config.yaml
hidden_size: 192
hidden_act: "geglu"
moe_layers: [0, 1, 2, 3, 4, 5, 6, 7, 8, 9, 10, 11]
init_std_router: 0.0166
beta1: 0.9
batch_tokens: [32768, 65536, 98304]
train_tokens: 280400000
Below are experts of layer 6 (counted from 0) of a mixture-of-experts language model. Rows are named gate (a neuron's input weights, with its number), up (a neuron's input weights, with its number), down (a neuron's output weights, with its number) and show model dimensions 0-191. Each number is 500 + 40 x the weight over its row's rms, rounded and kept within 0 to 999. Numbers have three digits each.
Before each expert's rows: "raises" lists some tokens whose logits its average output raises strongly, later layers aside. This comes from a sample of Wikipedia text that the model never trained on.

# expert 72
raises: "part", "ad", "on", "le"
gate0:558463511509386467419467488580519450538463458465519523504505473530477466568485539481591462526471487467488514491530504505486525433520472491464439473455515455527470453493495525486535555533474552477513465468395524460468515517493523533496489499483536567529551475529514474487487443505528398524534527527529524467441453498409457538504468536467523495569485601479477497548475540511448530556487442539521484482512466503483451458527493469489476511512496451494494461453558505464557371403564450570431458506527549471509437455500486446520478533442523494483440463483526485460485484450475548563
up0:496492488513426477453439544540550475492412438495529508511534517519426481571530532474547439461461482423548543477561551456573485474443534510459473474438491431498464468477476583496479575540440459492506437507422525456552483485519586508491531520472516570571506461493513460544556435556483511526470512557504531511458471480439472474524554543495507467570469584503561487485496495467529539557536467474528500500518536502544465496479492439512430431519512490478466508458550518488525478456482421499427492471524549443546484448479459442511489504424513559455456472492543518453461469508432523491
down0:432454531513446436521443511528485534475467512508432517455577474508525521447415466570416496498507466529455518438481458483485541570500506507521498485522487430472523512544412502532495490461450485525437534448571525548514433501439468576484518521505502451532531505534520510550560481572410538512464445515450450509477462525524491470523452524442451516465467466425523509532556532561473484442469489471453511511514509424553507468453555521507545503497474583453451526460529591578543575516452471537485575482476453472472447522479419491478509524511474495543510457463519474470551490477554498495
gate1:535489500543482481457419542504487508484528508508475524516548445560495506440504543503554475534508463480479501504485484541547563463523534501428521450420468474597446565532476445486494514485554535449500493514547428519411492509515505498482471416577464476505574517503525489473500568414478497542472516482501486473412467494436529494483478505429551467415467453534553501516451536513486505533496495489523494453497580532481587469523513483555471467492523587514555549535522482494441522434537541499519398503517513500473501523514643518509473415488501462515466503425477464433512449470515492515
up1:491512486538487479492443564517547472463496474550556543481595433479499532496476529476522463537488438427541504503471544506575523496472535528429546499435486481554485548562482503441463544492543516446536531497513476544426488556554514532484495474546474467531490466429468459492452557421473509559476508496488439508476556504470544464563514523429515459433472446577567521477508534489480527499437452463500558479519529488521554463503474466582463462485527571479543602513562519500483572429496564454488414440563540467466506485556552520458532452484463521483470483517525457460532461456517479521
down1:513564431471549480452548469532510444521491566473510504503470549471482537488525481423478487498449554507561521448508517452440500485446457453455462420492528463541526544523526408592471508525492531506527465470436436480477521484505542455478505400488529471462463481450467539449471449507514526540530488495484551445511446529397394535455539572555499523494502501503486427498503475414467544551501535514472493516531502531513493563509530481534497429565503490479438548554491510516475464439513472519537501529535523501443516463543471544570474496501521560534529478521506536561493442535437417585
gate2:483526511542473572489551510533536445498478486554504491544477497428528549504559545536525449481463453504467565499531539536518555462474578514473508502532541460511493460589520505488497423588455449521473533518516532526630504488514524485496520541522486491504477515569499485471481503474432527506452480525508503512452507553564513512521497464438631555576496483535557491456442597490498592555551555499450518462487469492502450510449570485449517498480496515540517517456556558526515552552467512488542555501486465452510447505531480448492515471457450533436488452461456488477451439520498577566
up2:548479467512551581492546472517535428495474517553499426497471520433572479458463480549533507500551481495503462424486512543505527461513535508510465425554510528516494534562591531462523470515514559519441596476471450478486538475511490520453490513508472572465455509458511559513569556480482482452476504575497457470524532538488478478498589505538574540475540544467465487521441436536442529548510520504457564468517424466514466525552528528487511580481465472548497509585512514593537572502503480508455537523477497506482544463547408481528488452477530583439497542558501505445516515416467499482
down2:543479507562476454455532503512575447489475563464470475475537510502519445560479510494495513533469541478547524467580504446495485496466500478473531508514543531409463488532443482476455437527537464516522461565457483471502399509481530569536490607482539549487484480540483471588560507436493506497515509471471515473470512513549508431494491430448518554480434429594482574457531541509510549456493517489520493517519470535519479492449555549459483508548492557559468438416583453478520464569421513484540553519489522483508451477446506438561570486504508417528488432485553524478542468529504514503
gate3:563563503541500512500497483387525438482533513495548531501498506514591504463460472532432499503547535490545499551493446580492570472472509460531516508551519528486564517502482478556529483521484549550405484438531490487471454546480477404453413480471520496513549508558566523438490456477451500555433485506534552502517518555489544527479399511575543534562495525453566551568500447490501535460545507529498538478460442466543539432475498466524541452579519499535462529612508503459527547397484488498480491470514505523497509487513426554489481500470470453482477501481487502472460475510487551446
up3:452429502440498523504506514584403527539506536513455454481448479531389490504530537514556558475502516572490525452459508424476443480535479514537455435485463483538489521501507554484508470497561532480512500540456470480573546484486532558605507480516463494468450529450500514552524535509565455425542526453516429472464439488450442571477496456412453467420522495484438457509501492605499458501500521521484446497516519560434459503548507532478476546464490480445515450453476468509503476560540507545494481556491479525492505506490525457519516545568571523533576550456499501516487530428529494545
down3:519513514529534609538545464451496505505514451534594595497502520491576470560481449592506505537594488511471504458529488525554501502487431512498492522543480511456534549540529585496514472505519502505486467495473439552440508412522465480464489506510517467564541439542514477537419492441556595535530475539504554515484500517538501456448491521464504482555499454474524554461523534498434438442550521549473578512510498528511509553506480414498404478480534499536491498465498436499465547532535533550486500550423540550482529527539489559515541590506501476532524485466455467490499446455440522467
gate4:472506561524506487493467503510499520432527491517519458428533518491493473560490566503437496557453458488463498496489511504537437423519534567453503548498496489459529497542477496473499503471537486442531520541581536489457547456559522460420495505499452411419532454445426426506457475474421501490504534510560544485449499517490543426543516498572552480521498471522522497480537545483530570472541507456507573512555540479510554460504433498480535490531508488560546545454514453524535513466511511453457504456512492454532550588481569463517466494503424574486561500536518448534505401485395539430
up4:440403483451550433518526531559533532525485453464515537548496485481490524509518450522579480453599505532524549466541494485465530536553500462490468493455569523528488536420508469520458453486468498488505472521481519523501528516493471583533463526474490486548516495464537507488545554592478466465513427527455521501544490531498452547512418544483428517411482477550514567514517431485403438479432425558523479459456454460527446496465480491450538500408583506477512459536476542465443455478520424514488482482488518504445439517576481477535544472511475475503481507514537563470553570511528479536
down4:480572470507506495446393481439465505500531462512479507424465514471506511556474449481523497485471523543513492592522529491539502462515473446480565465574495540505455584491479485478510518490468483528497530499481535500492522462460528476483535477502470494543444533563579524496500511507477519444575566491553470476453495523526538482510423392551496441537489519425501409432532531523538521591486492523481449538481532427501482562577520485580505527555475474516525530454502481507574532502489590480502560469466486534457582467502409473499451454464472549522517447547515554483543455575475524498
gate5:348572545452522578499510563487466560534512531494511535482478564467526487483508468486475522478496426527519584518580493505557446520521516473449502448481529440537507534455478515468482502478519487590532476560454429471554460497484491443485497451531543430508460484539528594510489489586467577519520526521513491533516489450483513501502429485551598471536490471461452476432486507522530444436459559492505454478486464520478525455478518492516507430525572489527552503569496480515595448550498515465469513451530493458528528559485540435509471506482497489480459454522527511576508454452525541495
up5:595426458481581471440467475445441445455495461484451455500496433546490473477526547518475479488532567530528440466443480573438568457528515517556487532502460548513507523513519462526497473518507523450420527488555595505473532520517465522530435468467451588464573531454493462501558498436500421426465412491452530469434528521431488528498538478463444484460466512502576531534516560529478492522483455541512490522510512518494544524514501495481554550484441451476495464463496468530385519446542490567497506499475514547458506477475471542552517455464518517479556543496437497477459501485466460551
down5:448527559487452511531520541421527500435537505527504569523532485564561432528466481502444521486522466478475490511436542517606529449510600512481500522512524476520474498501598518513489548498527460559546514501500488526597506481476493461435528500485582440509625566522480445519570575529460602551481490476478535540499534495562494458493518469516542512507469463525563480519513500525498499484521474480445496457475439542475545567536533434496540473524533550460507519510560431583513564517535490470484499429464516510544564553543478458521547500504518527524494511486574483507490501466569549505
gate6:442527524547443533577580516538498523513479541498563513537544450549540568534530470473518529487497478506515514523564522492535530538497520601451571490435489465520552413557548469423500575544505484505522476467570493532488498502551512494473459447488504440596514458541450524502533522545479550535520529485518425512516619441556579547571522495477524509499530416510516471488420563503458505502472519491454469485471484445500465504468479547603473414435524481529563496482525517512507553486523531501500458445524521482560491464547495476488498604503484513502475477519516516474443531514464507492
up6:610450502525497478530524428509537510550454486465532503556490420503525498453519548496454516557497475504445509443481533503479537556489469503488469508502449617497495490484458479502499474497491492540472458457516466535428441478553472474532539490535474574504553487490489583435473569477501413500541469555561496512469488426521438498439472567458516489531520588492500485519467439510486518468491416515479456468442474433494518514577522495539522463551439502419466501486513566538497545477526543496419450510553505536396494549560476502480456499470503505538487533495552529482559575503452537559
down6:509545475482543499487494536532520565499541506461526512463520490520581515532495504474498472497415483503469459550557524456508569474481500498459484467489558491552470451504526447558574525467544535545515599564512467511553471502590487530413519422534513502529483473583425474515539458439426586497426502485455537484520552473550509449484510436598450483520469417510498437476463503470508483464608479481568496486590571570515473490559538544444554483503504531525493461470467452508486487493497492481539503447519496538552518466441557491475461479468485504475511458507464524470537512567480468527

# expert 12
raises: "hen", "ing", "oth"
gate0:449478533500482441550534504496476526470524444520527490524510526512570470524518381485548546518461523530549498529510521504511453387493451501485553456456543455453462498446450532472504526513499558465487528507439484487523397506481502456475472519496546510516482501526498507531540528525525476515531504455550477591485514517534492471476497513521513460567450504513512446519481480498477546501500493496538465449466535503501452540456560457494405515549628578546522582566575482453564551492408489484495485464467520442535468468479476453411447570587438454516450474516546496545457491528466453484
up0:579465531580543544473482413508472476449456399538518551509486560572549572479443472464541464482492529520548481543530505504518442523510466578549466517513515451558437552490456503488550524523572569495514463513503441445529485442471494462472439506470518482520470515500564497494459507462458510497482366480502556496464493529564482497520520450516511490545496546466460495513508462489445501442494497555561456525470469542471470534425486416507502508521515537551495518527494520468528427493406463478530497441445528500476507428523498434439476429523439513434497459467492482515542423507460469488
down0:537503446497502464416519473545490515579514504476536549503548493506504441547420433478551468488518564524529535478445455458548581469495580496493537458462572449514496513462500498541487454494540507509525514467505554434539407492555530511527516463449535443564497527589549514480482442486491488527474532509470502516463324462526448458465459524499482507540430488448517519542540482515543417571499481529489449529445519518474555487477535476536474412497512548519465508466457501475465475450490456509503525473492448485543459488438495539525510460546490444520473413448535425483498515486479493517
gate1:561458478526456516517504570518548482465457504504537498567461454461500550441465477460505453511451581455539551409466565492556498509601555410466515440509462480481509428504454459437528527526463481485515495434460566438543415471488450537517550447468526532554478508454513465532420499470474511536491439514496545505546495486572441533511499450485525525447403483459519489423544489495410509527489531530490471438449444525493483520498533503481511458440483496479524471508477512467476458491463455522464527475492484446457457535527503578505520476534522513525490442436493444534496443539469593517
up1:514532355462485535540478530536534473505484480520457459514473433573474492514472566521491477530554501497526497512604501462510476485437544497557524505519505537494485468506461482467480493519477461570509599492475535416506545554461469542485532478458526531462495491510523519557545476452497501498448442533471452485525463557476517522479552469412518494452523499532494534500472552498458563546599515484435504510521464537455482542565498478486527475527467589469498521484556577534585556583478501516494437467482491510530519468533510428525499472453492574423519516483474554459413413460517532468
down1:500392468534493505520544505502495503486449483517541512397489511476484490563481469465562467498509497443502507486471462612513507541564542441534473457526541485467452528485521502561568506455544469526478497481510523515535478498522530485461516476445530479562545496456461427493380482495580520519498490500515471506489478530545537486446497508491534515517480479618536572504490503453448554499444469523485462547500448558543476444546521427528495529592550439540501521483516434491472480496506513477432561536510501499520489564472434582568590454531484554575440467461439536513468521523536496492
gate2:444510515535546455442412578516510554476540493545533509542519456447473468530492507490507519506492453443485484496523564493466424475514430506429458442500475487571445451426528565488506476632526525462525437499530540510515449432444522496569525544490512496480485549467439507502481477446523507470526487534436498519501423571569480496526487557472496446552498527587462521508545414505489445486479512518505459472495482402489450493495540514539558483541483515583499507510552531537584465483521462544506502437516469502488513532486479477469490539545537488499429527521448551500519577532422494453
up2:518571506545451464546501518527499520545587495487531534535524494539436539568470470485497522500515434490559504513525453506491516502452431494440434518536476457510478521415434486449531478446558495562520539491494429491458489543489518533440476505476498507402562491559581518439522500428507489520482459470431442547511420436564547503436503544461545541518558531474459517552540488448449496485459527534543504437506520460508479487486495542520495525479483502521470511492479583510574540551485440499497474439552471447408495492478532542421490608531446464454524534501496533472535575493493498500
down2:503488556491556510473509481517545533518453455479498521432489485496535444478475537524507493376555450487516498543475587492551462480493488534503534502540492411449450448521482511527512433505497453455530430496415573534516423521485538474508551571441502563562380457624520505549544489498515411432514508477517501476490498523501478590495523462493482506556507530530467529539501494505532461461526445473501434531440501427501512582481560460528484529496500526558572536508545511458531489484485475498475484569457504519467529449474463498556523544447514513512454478541485564445487511478439496500
gate3:508471488434440548553522500539508511469479478431468558526505497522510535461388491494555529503467459537440445472529517550515467540539454562455554521507454525517437536485482537556513516539475442591527519477509568495497493463409476577444525470456524432464446495516527542562522470488530475522485518465515514500480505538524448498548464521532515563458518548512462547523446520554562542557509496512475480486511490512456479517550506484470464468477421500531498527471621456553548519432441516463543519462522521531493444486501593508506501501479600547518411461432451551401496502511489490494
up3:460512504461490549522519515507518457560471455455592514542450577467550546526481523511531473441484471476566476491524442503516534469496501552440538514481525517513480463442506490505430480535544513517454465500440455512460524471460469479488419469495544475532498554496493514473446481508406595435478522452522513469546431473493528481516480521568556508490541515539519521586521511560422486497429517483509518551535480449515481488532511501471549467556484517531443509433522432569439476500472463456503555468496498485531422558577518402493473578524486505427591526539485551530574446563474496475
down3:548483480491558418483421510558551525493540481458502394491468414436481572539514504486477509549490520529491513533453491537457500477471513493500467514499523457484537515442476509491489528508458514403512590467570514473418485464487501537523528528591480511553466486536398510422514496474537458476516505493485534544512523466572518538486477497467495496482564434475487524473479451459567495518485522434490552491492458482577550478450583512500438494478521510505561413537532436465509524451540513533517516509473441520475452400477486555497591564565536480469511491541495548478471496545447475441
gate4:502526406512488563536509500460515571549492491404485548455483509512562515499478491492564525521559521510469535507511535524476518514487508449544496501417456479491440487390537468530511512603529512500510449506457489477536502511475486546483550492460509540441567471486480526558522486541456481492493493536527501396530452480492496513517527475519472491537482544554447551432546520452437564515459502508531529447512531511566491557498588504454618479494518436496527493554513461483490501499420483520477451490488484472414424588444522457557515520500559445482445531513581519476541461504482417512
up4:448480478471553441492530429529464566475518459473494560469471527474551521484483503473493498516493498497536488479477441525473556495467478548501480508492468463516524510529502560473492558483487407473553452479483470487401533483497463502513548440580625514468443435533420519436490516542502601498526529522551522532516526560474499489458503525505480451571548524564542487431523490497584479515481490432474502575478482499567500449516494490470378463497519550523483516475447438470553537475484535460583514523435501508463479452513475547550444517547542430491470481581535493474546545520492534550
down4:565478464377534482523448491488500463506460461533509467512524478513485492503499519514507555515490533501468520474521502498501553549524418519465454530465439578582551490526497592427571460462449488517526520494441434562491453489508419564536524520419534478461520521552501546554480511564521430462475499519536538509451420479500584447597486471510562459492537491426525518546468540516453435494585479535515586544541519525477470486533439490483485525497529456518500533483490464468493493545585502471505506499514537488495494500548500456442454484543465550445566511446498515448471555523483567507
gate5:446483532512486464451460498573440555537514535415528517533450524552480538435541508497518519479364566468473518416470496496500478457571416439436474508478401506484471503481446490543519443493495487522507510442535519467566494413424468485483464488508542442491542474475437481498507501441576533496512498484510495492490540516548492542482511541454489432518527562491539495479536502533496444454572501499591515487514519505509538412462538494572437506539503533514474521430538470468479522551538536517540432410515544484548454521475507511528521493528533455535522502440534494479540503516454591494
up5:594499478499511499521569461468544400437498492557453540477545452501528459548434496491460491503555480566550446579500484512478549525452577563566487532546581473535496537509581489429478574526501531463478496542493486505456526526531487514494510525528521568496528509512567511475488498488422479461463474508442556478535410494444505476557513478556538606496499460518424498497446543442508523491413546508427484515517508545517490544530478507420522490406460483469506440539438530493554491463463495463491540583477494502497527470554521491488481489509456491508449549486431471527466529493503450483
down5:521521409488536465536448433464503598519421487513564478442457427532477546507487450477553535454436501505564473494433445535459445467554474394466528475490505505526438539482543405467488520511473525497478511395439416534488498524519523518550521526538498466474495517533528501472480507492475494529473455546485424500520532464483519529451538477486575414502565536516535455413517514542530473431442511477566397506481485522462488439521557481521531500492428504486553514527458449459483550516513538497482444469524464544456514563483451477535472523535532493527486519524466492445435505516473505482
gate6:548452477466440501482510450517518505412567556443570649546458475525499476506514546485554541456484419557445482536465515492538480551545434497456437530554522518415499462516422509531516526476500532473530493490533547527540454470411478534515487459449490505471483542542497510501445463528525472503511536461528564475552530470537460572541497554489474522509527477465464490488504534525559536549503487540476408450451499497544541493500447469463461421560476476500500443426489440505515455567512495565521486478543463445432457461517526452516533535464509507511434513451471482451523492513520564458
up6:431499544552533509495470594425457472468495507497524454464454493577502454437537506541551492455569543500511567499466555470579524569536519467452590524490523484531498502495486498497461533544472512482530463498548499390541531502549527477514523470491459468529495522474469528483579494508541526528431518461523424561445496430480509517519528512438481403428540505496558520479464552540532504473512481441537492519494509466462527474494461486508512423530494567546540481371534567451478506518499546511538504514504468529511457479480446454508477547422520541481527424480433494427455485478498573485
down6:477527554553441486498496568587446485486515520469498623513459551485484479507488547488538508589521536461429525523554473497505538471456510453464477423485486480537507536553471550618477464446501498558498515578522471531524484512449596500490529507553517549540474513433492526445457515539506558533511509507482464489514429560532440470514503484458527523434487501487579502464523523516419507536576517530468433537513464527451513489519496513493528533556491532443457516452467495482440429443425461462559509548512466471429451536476503483524546460500512506464558488546478435528532468573496538463

# expert 38
raises: "ster", "rie", "enn", "urs"
gate0:469486477572497497467455469496535475446531573476524505495540517475480560479424480436498510480453497483516550527500451491523501452525548494538514502559436468429512492549541533525503538527505442458494527574508518419493495592487461521555465479457528475447509516459493506509511458504535522524447552453427585462517506510446549479543501436640497520526504497434518427575501506487430456481553482496504576486465475453548520513514499458537494508566536464512416561527505491462438475499534504447549463503387527469492548527525497549545572500497409511528507435506507456511514462548445534531
up0:484478482541508536490455508561556510419533533477513484506507497463427554487421473495510511490485461471551526505529501481560489479510512500544541481575472494442549518538472542468477524521526447524530539530494563439542504542473511543566516486450543505424488483443557482528533499537565522580499536464431563545522541534476546472563515511578503515457527520435485459576563481480471554506566519483522562506506395470577532459482496439518476527496520489467455519561475477468472568516468513430513448510382504443497487476549496608521524538487390475512504450553543450501504527489489458510
down0:481448393449500486489526501551499485504435509469504571544503517502477444542513463535504487469591473477439449496498470496520471446454556502436540551462546464571488538461493468486524545493533501499521453544500520500578518457528503466478556567487488477524470501496467503554452561477473523457404547508403507534518550585493509513478491501471481495427442480504488597482512488493548580475415541522490550497477546510581492452447520529510498479509427553490553455472499448510500382440495498596507503506473510513516509496538448532531438456559458504487475486557489495541600451485510525496
gate1:510493536474471448487563508514491512545495525556566474521537443449468560503491498476492476554431483477523537525529513514513511553474504439418502588504559476484554467539504502502521592544438437521511461473468374484449468519536456488490535478536510483493473470512493528477493433486534532493515520430509459538498553556471576472528501493496501438510522415499534477398507537518487471466527450494462525529490549490500500408550458504484510405503424553518505500482573547473516541509431539504536433537512452507538549489467510441417458476369549467472487494534501442523492496583505487496
up1:482498485503441537483496465523446498555566491456553450529502487451485471480526477508435470546454572469479574519513535490495558449519513455442445580517554493517489455508499470526500457560518489540487451452566470487466448493445467511556517493509523418529482541476444488483539435441498469482504522439515498459538518500563484508450478494576457501542493524461452468392528538543511547553505447493499522542480599501511456515539454511506496511475406534512483489441490565506499561550450459458551471516516442512557563514475499497544461473536419562439463460439433472532454457605464468478
down1:445478456508476442488486501603491428477492466480517458537516456481395539468451528501484459505456483449528489493460520427538473485489543448500531515474408437477520455495472521484482513487451481480517490511480535511525581468575545494526492550474480478557456519548499516482480523496507443545491579510449574506549444496481472496533506517535484477554472553513538478515572486446520461531536463505497534522417509440438535509515522551521532438575445524510409501501609588505493460490469453534506503502550473508584412520485551554514570531495476506466553581468528506479497420489452462441
gate2:509517517540484507529514566518478551463535549553528479496469483538466511478588541526488506560546526490544497481505540534540520515484512495463450482439524502456495538453505493501554483524592439532498526579425461463517514504544545483514542468567486563529492489553469516495472520437480464509569473543427454559502565505466515502504512495486515478457505428509486543473530565482501535493498502515409487457444521467443451418517492520532526470573482510499542540525525555492555523510468590554567466516405441478516525475571571562513451500531431441553493483529616498516447517506583562555
up2:466507525485478507571526575523476536491526569559545447519511533500447496464592542519497537548533552453530504479511570494534480511448484479484457453454544495441475495463508527478535482522561416522553532565449435482476563518470540515568534512573475510521481468501453487502472518456538453517588506590454422553539510512455483533512563492470485506471541477515490509426528544459518523496539483495450552502444524443480470399486469550526501480558524549531544553529486561484519518527463519539572465544383459460497544483534551538530453528547453464529481501529546463535488517534516596540
down2:540467473479504518494504556551495561529447480494518475512502530476524481453471508512530481513501458475481584504566414437511423534535532569534472540540529535510491488547443522434512471503532500506517432544539578568533414418501535586520528502519485532428525543502578488493519447518530468470495468518524464420470488475474465498477429482482544428479508463541520474433409528500484471503562512535493467522523539548546527501556468510552480528476520589528462380485507505470491485523470536530490565521522539573468491550505454448476588543482442540517579541547476533449456484540537510526
gate3:460541534469516510503489545449458505531474520529471488506554476546471517553525527555460572521559434526439471501469430506561491458535465533517473452458495494525527574425559516519513537459468525498498522548531465508630569479448452450410463490417536544458527441529532479497477511435511554527532526513515449552460477459485520491577474497468550559448584450485463521472445499525461472493415498470502466457551546443537536514558551560535491567498436503558511522496514510515478514497536498511493467545533539466461552509430459434539476493522557496480537562458466511506438488510418478542
up3:428514521431493469492471550439467524527510463517505464528537479520425522549501503522454568512590486494473492528505478475529461456481484492516496469468542522534522541406518511491471551463450524511528534514535513521615571540468503498488554499444560596424513442526558470478477497429548525507573560525490425570520522495474482501545479530492493509444566436482447495435509483486503571533452461445488471480580528452553508477564532569509506549516443486521498544514467517501495555492509467528439491556531534462436569476494463477531461532541534523477489543478506481561390540531421482519
down3:541510510513519489434527372513499478501502483422505516548488453463562534468453449473527466538463437532542491572555499497516520504508491493507518592574515541498461528547476481479471551573507538544511493465477474477478471406499536513475427437537392551511431586503466461515494478504539503552520430474493509554521495505528513495456456519517416465549523462498472442561479494524524499520488475537534496476527474538432480473508439486447547567494541509457475445456507510523521465481512521456539518500463509553552468407575551485429584459497431460543532462556520475479560460547540512502
gate4:533520575542432547549442499568524487514537528434559550529467538507510575503433453475454436523448493464461449504438551456514467475532420544530438504590521474448439474491437477506511536447571432484491526424523529478578465523438544527480513475555513474504527508570494527540448514505513522528493502453521539500515467492510484508428553467529519531422571511418473516498554497535554465505524531424481515513554515480496484506509522531498478527543436445520496528499420522563539527514436499527543513502499462498402468539482532529546481483543521475521577462460513448438565507560467523481
up4:529517506512514515512444494519484464558461565474538505514514481456475548492505454492465458486443573494478469541457530512542464521542408531519447480608550588437467527496484489515532502430496528481460525401495606452577433544439472508457507471516573508487484476504472525491374472479450533536504503442535575451495443507476503515523450509536514478413517434473553514531492525558556561532490550470458433470583446467489491450559530541497507516472497432509482477527485458539511476459438479514526569548538432501457446525491547547546537469498544533527519457477499510489505522522487499499
down4:537398483541497513516494544521553546542477464506503439463511527484503505442487590494459565618564456480446480481461472534500560505494497442516479483546536491554494462483487453488477456450551519552533484498528521446466477473473476476532489503530510455476529448492492410535528511538509504479496546451502454484494479408576526448457512518488514509446497571501529524508472550505547525435527491546506527514412504412546519522462555452535474539476489581506449526517536530429488532541511541525499475525585557542486440509470429476444465484527554515475486414554465510603444477444458529448
gate5:489523508435535540501524518520554464478476511591481463524496513560460529490536545444503509492516481553541479482466553527524517508460518436484465452510425511553519487539472510449508558446560451481468536505571480406499509442491527501477470474500533517454492528512498510513463519452483445497517437476428446499406420580511530547447486473475592419358442420516563489465429486521540440513541542470535425502570536521469515472525555484449469481449503466484499530566484506476554437448505551509491470535499511472537528512503463485504474524530433491465514525508559536494430503470472562530
up5:484493463459518597498483548540563493489444497596527423503512541535432480504505560457481534480549489509523517456472555477502445541443477386524517393460468514509469479541485547470507510500579493521506594500565472450533561473516543527497489542490491481445496493492505492456466531463541453503483455492446451466444441555480500560427520507491566441401504454534539470442469465490509455514547517446555506535547529481515541501494590507450473484486517460565457538576471549481495467534511461498448490548513520483470519484503472462496458554513492517387545532477495515510485494457409532497
down5:546498509492517515419515503458540563613543511551453508513554510514492496485547527507544496464452465438504548551491489451539454557561539580576484498579492504450516545461557519501525543495544501478488474465483516519530405539577478491453484494565547491501543514471527487557526493508433498331518507520532496485453551463448499403550507557554499542530507525487523503570493484557533538448521509399488503534497487566501507486477472465571534460527488511461482460560442491469475501538510540542489470488517532476512469487538476517488554512580545499493483505518513522553495614511529471485
gate6:473534448495489516508557486504535469495549479529458455529498518507491466541536566473508556503557503486466466508475455507499503481504576544446512473425445427569559512493575497541536558528554502481503463595514480522541550476403506491488500476519548436496548515520432476575490537553531527494496524544460483443513432538447493522501504437497521516533493504548492544467473512465478456525552504496533546507554650503540570490449459564526441500517449569481531466530458533422493450556492480500571426485490427521565500492406508485496526542527494458494580556513482507473512454494434477514
up6:519488523457532475510484416507450534531474479513498603485445508551564533524487459530493469442483511562448502502431498493497504449502450508527473569555469474481460504504466458480486520499539435467440510426567457476482509518609511509532448507507432500522526537493523568489441436498446561496480440499484530499452456465509545510517506516592457545471478523421532512504449436511495488475465478515491469503411421497456430545503513485455499483433590407487488505487513479484480475483485489533559538525460590527479522504524473465523452442543515518552415439426478524489535534514576573539
down6:527492498475510526529507505435497538427476487495407511546519569478449472425513539492518509510550539498518499457483494551428493529516516557565469449481481506524546441525501530443493486465423475496536502519536448522475490524491505451552537511511570458400484516497522504492468602574477565517472469514515440456506515481434526497527429461474530471407493517533558517479395474484542460474539492470478474452530495508464540497533427527556405507481489492529461500485511444500546483592470422468501495540531481429436518473418551470501510490459486511415544513515477531476469618466502542461